python train.py --d_expert=128 --moe_layers=[1, 2, 3, 4, 5, 6, 7, 8, 9] --tie_word_embeddings=true --optimizer="muon_variant" --batch_tokens=262144 --max_steps=2904
Below are experts of layer 7 (counted from 0) of a mixture-of-experts language model. Rows are named router (the router's row for the expert) and show model dimensions 64-127. Each number is 50 + 15 x the weight over its row's rms, rounded and kept within 0 to 99.
Before each expert's rows: a language model's description of what the expert responds to. This comes from a sample of Wikipedia text that the model never trained on.

# expert 7
Description: Role and rank words. Words after articles or was/as introducing a role or rank in biographies, such as as (professor), first, former, Best, appointed.
router:51 56 49 55 41 37 16 53 51 46 57 18 46 67 57 63 60 85 28 40 33 58 62 42 77 43 48 52 26 59 65 51 63 54 67 50 55 67 18 36 58 36 62 91 53 48 76 43 76 66 22 63 52 36 66 50 30 52 35 72 50 53 55 36

# expert 4
Description: Clause-ending objects, commas. Commas, and, to, and object pronouns ending a clause, like him, them, himself, or nouns like sons, day, before the next clause.
router:61 51 64 40 46 66 48 53 53 24 39 49 58 44 37 44 75 53 24 52 27 87 63 16 61 30 46 58 37 45 58 28 51 74 32 40 57 55 55 30 74 76 69 57 56 49 66 48 57 73 42 49 81 73 46 45 44 46 61 73 40 54 63 35

# expert 21
Description: Song and film titles. Words inside quoted song, album or film titles in discographies and filmographies, often pronouns and verbs like You, Come, Take, So.
router:21 53 47 45 31 62 39 72 49 38 55 37 67 58 55 57 56 76 45 43 36 56 57 28 58 38 28 62 48 46 55 51 61 58 61 63 78 57 24 36 79 50 49 64 48 46 52 46 38 82 59 65 56 43 42 56 38 59 55 60 51 61 45 58

# expert 2
Description: Line breaks and headings. Line breaks ending list items, infobox fields or paragraphs, plus heading markers like ==, === and table separator rows.
router:29 40 61 56 24 46 63 68 52 55 34 54 48 40 63 29 61 59 64 57 43 47 61 50 55 29 56 66 38 51 67 41 56 47 69 30 61 63 49 42 65 49 35 57 57 43 51 41 60 56 54 53 52 48 60 50 36 54 49 66 41 69 58 59

# expert 8
Description: Phrase-separating commas. Commas after places, names, dates and list items, like Los Angeles, December 15, 2006, plus where, whether and opening parentheses.
router:41 21 64 49 29 51 26 67 43 41 33 53 52 47 43 40 71 49 43 27 31 62 56 31 55 62 58 50 58 48 69 47 70 42 36 39 60 75 69 37 59 76 64 62 70 55 67 55 65 75 28 67 68 49 53 40 52 32 70 48 52 51 62 48

# expert 23
Description: Articles and possessives. Determiners starting noun phrases after prepositions or verbs in running prose, mostly the and a, plus his, their, its, an.
router:44 67 46 43 47 51 31 61 56 33 52 52 60 58 39 42 65 64 47 37 35 74 68 43 75 45 63 63 00 34 48 35 57 43 68 59 74 50 47 35 63 73 41 66 69 66 69 55 49 46 32 32 70 62 52 63 44 45 43 58 40 70 46 63

# expert 38
Description: Prepositions after nouns. Prepositions, mostly of, joining a noun to its complement in names and phrases like Hall of Fame, University of, Library of.
router:32 29 58 42 59 57 46 69 74 58 39 29 32 47 56 47 77 43 40 39 42 90 49 20 59 24 40 66 41 43 54 53 70 43 66 26 81 56 42 43 63 68 48 66 46 35 54 51 51 43 36 35 71 51 55 73 43 42 37 70 64 57 45 66

# expert 14
Description: Foreign name fragments. Short word pieces inside foreign surnames and place names, often Hungarian, Nordic or Slavic, e.g. Esztergomi, Birgé, Halvorsen.
router:44 64 40 46 31 48 39 45 62 54 23 45 45 50 54 55 42 67 59 31 44 57 56 45 54 36 39 59 61 39 81 39 75 32 55 49 52 61 47 57 56 67 69 53 51 42 72 53 41 47 42 25 67 53 84 85 40 43 41 71 51 67 67 63

# expert 22
Description: Career event nouns. Nouns and verbs for career or sporting events after his or a, like won, debut, return, victory, promotion.
router:42 48 64 62 21 68 66 63 48 50 32 61 54 75 50 61 52 69 61 52 24 75 63 18 60 30 53 36 34 54 79 47 59 49 36 49 60 58 43 43 59 59 50 56 54 50 72 49 34 64 21 63 38 71 46 48 58 50 47 88 80 60 70 62

# expert 19
Description: Section and paragraph ends. Sentence-final periods before paragraph breaks and the == / === markers of section headings, such as ==See also==, ==Discography==.
router:41 29 51 43 26 45 65 66 51 53 33 57 50 54 40 46 59 56 64 38 29 62 52 51 67 38 60 70 42 39 51 45 63 63 58 53 54 40 38 50 67 51 36 56 48 38 58 56 47 64 53 34 40 47 60 67 26 44 53 61 64 65 42 73

# expert 35
Description: South and East Asian names. Syllable pieces inside Indian, Arabic, Bengali, Korean and Chinese names, such as Rang-araj-an, Bang-la, Dong, Muhammad, Sri.
router:44 27 62 55 44 58 55 68 56 40 42 58 61 52 40 74 64 61 70 54 16 67 64 44 58 38 26 41 15 39 67 35 46 33 69 12 70 57 31 29 57 65 47 81 54 71 39 33 50 53 36 41 44 55 60 59 44 53 44 58 70 50 60 47

# expert 1
Description: Opening brackets and dashes. Opening parentheses, quotes and brackets before dates, abbreviations or quoted words, plus year-range dashes, e.g. (1944–, (MA), 1583–1641.
router:38 22 72 41 21 55 41 66 50 54 37 25 61 48 59 50 61 33 61 39 26 75 45 44 80 30 47 74 20 59 57 35 38 40 49 53 31 60 61 44 67 78 63 67 58 66 51 43 42 81 56 26 30 61 50 50 40 45 16 57 34 55 65 64

# expert 5
Description: Coordinates and date digits. Degree, minute and second marks in map coordinates, digits ending dates, and "New"/"United" in place names, e.g. 39°10′47″N, New York.
router:24 39 47 71 36 57 34 50 58 48 42 40 58 47 41 52 57 71 52 42 14 52 30 19 79 25 39 65 29 43 56 22 52 68 62 41 59 52 55 52 60 54 58 64 44 52 45 31 58 78 35 44 57 40 81 65 18 68 49 81 62 55 42 50

# expert 18
Description: Capitals and taxon pieces. Capital initials starting names or words and inner pieces of biological Latin or technical words, e.g. carapace, Zonogobius, -idae.
router:64 50 48 45 51 76 41 47 51 59 29 51 26 47 66 28 52 59 60 41 42 59 38 32 54 48 46 65 29 37 58 30 25 32 33 13 47 56 44 39 54 70 56 39 60 32 69 63 51 63 24 20 53 45 54 51 17 43 36 68 46 71 55 48

# expert 43
Description: Infobox field labels. Field names starting infobox and taxobox lines, such as Capacity, Coordinates, Born, Order, Species, plus the colon after them.
router:39 52 22 56 12 67 57 53 59 64 57 54 51 59 45 59 50 50 27 59 13 60 43 28 82 44 37 37 31 33 86 51 39 59 56 32 62 79 61 50 53 70 63 75 43 69 54 57 57 52 51 44 69 46 61 61 40 45 55 78 40 48 39 44

# expert 25
Description: Ordinal numbers and suffixes. Ordinal suffixes and words like th, st, nd, second, third, nineteenth, mostly in centuries, places and rounds, e.g. 8th century.
router:59 60 42 60 42 58 32 61 51 39 60 48 50 38 42 57 60 71 47 31 30 63 41 35 60 53 35 45 35 60 60 37 49 67 66 48 60 74 34 42 70 60 39 73 69 54 63 51 73 46 19 64 48 54 60 67 42 47 37 71 48 63 77 66

# expert 45
Description: Coordinating conjunctions. Joining words and separators between listed items: and, or, &, et, commas and semicolons, e.g. "Science & Industry", "Arts and Master".
router:31 44 73 41 45 83 55 49 61 39 39 51 67 49 54 39 63 58 60 66 60 47 49 63 61 14 46 64 54 31 45 52 78 38 54 50 54 47 42 20 72 64 49 55 60 46 30 48 59 58 19 32 65 42 39 55 45 56 46 51 34 43 57 52

# expert 6
Description: Month names in dates. Month names after in, on or a day number, as in "in July", "21 December"; also occasional digits and table pipes.
router:61 46 45 53 50 79 39 79 66 40 60 55 61 50 70 67 61 53 16 60 35 81 51 31 70 47 41 34 28 49 54 38 53 62 51 33 47 53 78 47 62 60 49 64 60 50 59 29 63 57 50 48 55 75 45 65 57 52 43 72 26 42 57 69

# expert 46
Description: Inner digits and numbers. Middle and later digits of years and figures, spelled numbers like five and six, and pipes in sports table headers.
router:40 17 76 58 28 50 50 49 46 46 46 51 64 52 63 33 66 44 49 49 44 41 57 23 63 42 52 37 51 30 68 48 31 52 76 27 52 54 16 46 55 66 59 85 37 71 74 37 46 63 29 39 60 61 57 66 40 47 29 65 50 75 71 43

# expert 40
Description: Auxiliary and copular verbs. Forms of be and have after a subject, like is, was, were, been, has, would, as in "is a British".
router:41 32 48 45 34 73 19 47 61 48 48 40 46 63 67 47 54 74 55 48 32 59 71 47 66 46 38 67 25 50 73 52 29 49 53 49 57 74 44 43 77 32 70 43 58 34 50 50 35 54 43 48 58 34 42 56 26 27 61 70 36 81 41 43

# expert 15
Description: Table cell separators. Pipe separators between cells in wiki tables of sports results, election votes and filmographies, plus |---|---| header rows and semicolons.
router:40 54 54 31 48 65 33 45 47 54 18 41 63 48 57 56 50 47 38 55 36 67 69 25 63 47 55 58 51 59 55 34 45 68 53 33 60 64 47 42 55 54 39 62 55 68 52 48 39 60 46 55 44 48 56 51 43 33 51 72 52 57 47 55

# expert 16
Description: Year digits. Later digits of four-digit years in dates and ranges, such as 19‑8‑7 in 1987 or 2020, plus Year and Season.
router:25 44 56 48 50 53 34 59 58 53 54 34 55 65 56 31 45 48 42 49 48 43 48 53 45 15 53 49 42 26 51 32 49 38 55 41 65 42 41 52 76 38 62 83 48 56 68 36 45 59 49 46 40 54 84 75 38 75 60 71 52 62 46 62

# expert 12
Description: Numbers and place names. Digits inside figures like populations and reference numbers, currency symbols like $ £ €, and country or region names like Spain, Peru.
router:28 28 77 74 25 54 50 56 27 61 48 27 34 57 62 40 50 28 38 51 38 71 52 47 71 34 48 65 39 45 69 35 44 55 45 35 65 57 51 43 47 52 66 59 70 68 45 57 50 65 59 59 44 43 83 52 37 51 17 89 32 65 51 47

# expert 24
Description: First names of people. Given names starting a person's name, often in tables, credits or lists, like John, David, Peter, Tony, Joe.
router:30 46 62 52 35 70 35 65 39 41 20 38 45 54 51 45 55 34 23 33 12 65 61 23 61 09 54 60 27 40 54 20 51 47 28 49 63 73 54 43 57 68 64 66 44 42 54 45 51 60 40 58 67 48 69 59 29 54 54 57 43 44 63 59

# expert 0
Description: Word-initial capitalized fragments. First pieces of split words, often capitalized name or title starts like Ex, Ne, Nat, An, or re-, bio-, kil-.
router:42 10 58 36 33 48 34 70 75 50 39 56 52 48 53 34 56 72 41 36 43 57 46 42 70 63 43 58 35 47 72 25 37 33 42 57 51 60 48 43 52 57 30 53 59 45 47 48 37 56 58 67 46 46 41 55 37 40 48 75 29 62 39 64

# expert 33
Description: Year digits. The 0 or 2 inside years like 2010 and 2023, and dashes and spaces in year ranges in career and season lists.
router:68 28 71 66 20 70 46 65 58 64 43 43 67 47 62 47 46 81 54 39 26 48 73 32 70 46 20 37 46 38 61 48 41 39 49 56 69 42 40 54 66 49 34 65 57 35 65 40 58 67 47 72 49 51 54 71 53 56 39 76 40 55 55 42

# expert 9
Description: Table row starts. Pipe characters beginning or separating rows in statistics and results tables, plus list dashes and sentence-initial time words like After, During, Until.
router:31 42 61 46 21 46 44 51 60 23 53 31 79 68 62 59 70 31 52 55 43 67 44 24 46 51 33 45 64 49 68 45 60 60 34 36 47 58 40 55 79 63 32 44 72 54 42 32 45 53 47 55 65 61 65 78 21 54 38 68 46 67 48 51

# expert 11
Description: Surname-initial fragments. First word pieces of capitalized names, mostly surnames after a first name in tables and credits, such as Up(ton), Or(phan), Bar(ff), Hy(land).
router:31 29 44 43 21 68 44 64 41 36 20 44 58 63 80 61 65 53 41 35 37 43 47 56 58 29 52 41 27 18 56 50 58 62 66 51 74 42 44 65 62 65 41 52 50 59 59 49 41 52 60 46 64 38 58 66 44 48 36 67 52 70 57 40

# expert 37
Description: Digits in codes and numbers. Single digits inside model names, route numbers, ship codes, coordinates and statistics, e.g. B-4, B22, 2.0 L, Chaparral 2J.
router:31 30 56 47 27 63 47 65 36 64 17 24 60 59 63 33 63 46 38 45 26 60 56 43 68 28 38 67 49 26 64 36 52 38 53 49 53 47 42 30 53 55 65 54 45 71 50 48 64 66 31 53 53 49 61 59 51 39 22 61 38 57 53 66

# expert 30
Description: Prepositions after verbs. Prepositions and verbs linking action to place or time, such as in, at, during, against, reach, purchased.
router:45 44 51 53 43 51 55 62 75 51 46 45 53 58 45 56 73 64 35 41 44 87 60 17 57 23 38 60 38 31 49 54 58 62 56 36 81 56 45 37 88 64 59 43 52 33 58 45 59 53 32 30 76 55 51 71 54 57 27 80 57 63 57 65

# expert 41
Description: Word-initial capital pieces. First letter or letter cluster starting a word split into pieces, often capitals after quotes or line breaks, e.g. T-oe, St-ottlemeyer, Bl-ending.
router:56 46 43 45 39 43 38 62 61 58 30 50 54 35 31 44 61 47 40 34 37 73 62 40 56 51 37 44 40 39 68 36 47 63 43 40 44 65 44 54 64 56 34 61 50 47 64 47 42 69 30 53 43 70 56 53 48 50 26 54 50 70 64 49

# expert 36
Description: Section and table headings. Heading and table-label words after == or |, such as Charts, List, Team, Albums, Billboard, Top, Gold.
router:51 49 78 50 46 69 58 47 39 43 29 69 57 44 44 44 45 51 49 58 26 64 46 32 68 34 44 32 44 66 58 37 68 72 55 51 51 55 48 51 59 53 78 82 52 62 55 40 34 63 42 45 56 57 66 46 18 51 44 82 48 25 86 56

# expert 26
Description: Abstract word stems. Inner stems of Latinate abstract words in explanatory prose, e.g. innumerable, communicative, enactment, and "See" after heading markers.
router:52 42 49 53 50 61 52 69 56 48 39 35 43 34 73 24 53 74 52 61 45 63 43 46 63 59 54 58 45 47 72 22 59 49 43 36 69 45 40 38 66 49 55 63 27 47 59 60 38 59 45 39 33 57 53 38 36 43 53 83 36 69 60 50

# expert 28
Description: Table statistic numbers. Digits and a/an in sports stats tables, ISBNs and data rows, plus column labels like Pts, Apps, FW, MF.
router:52 58 33 36 18 55 44 49 47 41 52 21 33 56 65 46 59 67 48 25 51 65 56 20 72 46 51 52 34 58 58 48 33 47 64 45 90 49 69 39 53 63 59 58 74 60 63 45 51 47 40 36 68 63 60 51 42 60 52 78 64 49 58 61

# expert 31
Description: Short lowercase word starts. Short lowercase word-initial pieces and apostrophes, often in French, German or Latin text, such as de, d', l', qu(oined), o(men).
router:63 51 70 42 32 57 52 59 84 41 66 23 29 47 69 35 56 62 40 36 33 77 67 62 67 42 57 56 38 34 77 43 46 60 55 47 61 61 54 49 72 56 33 45 66 47 56 39 81 48 44 54 36 55 44 67 51 48 51 59 37 65 74 60

# expert 34
Description: Sentence-ending punctuation. Periods, closing parentheses with periods, colons and heading closers ending sentences, citations or headings before a line break.
router:56 51 43 33 32 69 72 83 41 39 37 23 50 48 57 56 63 60 46 40 30 62 36 52 65 51 47 65 53 43 63 40 52 69 55 39 41 40 44 16 67 51 63 48 35 57 66 63 63 69 36 38 48 50 59 57 42 60 53 62 47 40 73 49

# expert 3
Description: List-item dash markers. Hyphens and dashes opening line-initial list items in infoboxes and office lists, plus dashes in date ranges like 1945-06-26, 2012–present.
router:44 64 58 34 13 55 46 56 63 56 36 37 59 39 61 70 63 36 48 52 37 64 24 60 58 33 50 76 32 64 55 37 54 39 50 26 48 45 43 29 75 70 52 84 68 60 60 50 52 73 36 29 49 43 45 57 58 22 37 54 52 51 69 55

# expert 20
Description: Past participles after be. Participles and verbs after was, is, to or be, such as used, built, based, released, led, identified, according.
router:32 51 58 73 33 71 37 67 61 60 45 69 66 44 64 57 67 57 19 43 36 91 58 54 72 12 42 61 36 52 70 45 53 69 48 36 76 44 46 41 66 63 49 47 30 30 82 60 61 84 29 61 61 59 48 64 47 58 32 87 52 53 80 33

# expert 47
Description: Parenthetical qualifiers. First tokens inside parentheses, such as born, footballer, disambiguation, chart abbreviations like AFP, and years like (1964) or (1995).
router:61 40 47 58 37 62 63 66 53 61 44 39 52 62 65 42 76 58 30 64 40 83 42 37 77 30 29 64 30 62 76 47 60 79 55 43 58 35 40 44 71 72 62 55 62 71 62 30 39 61 48 51 48 41 45 53 27 59 49 83 36 45 77 50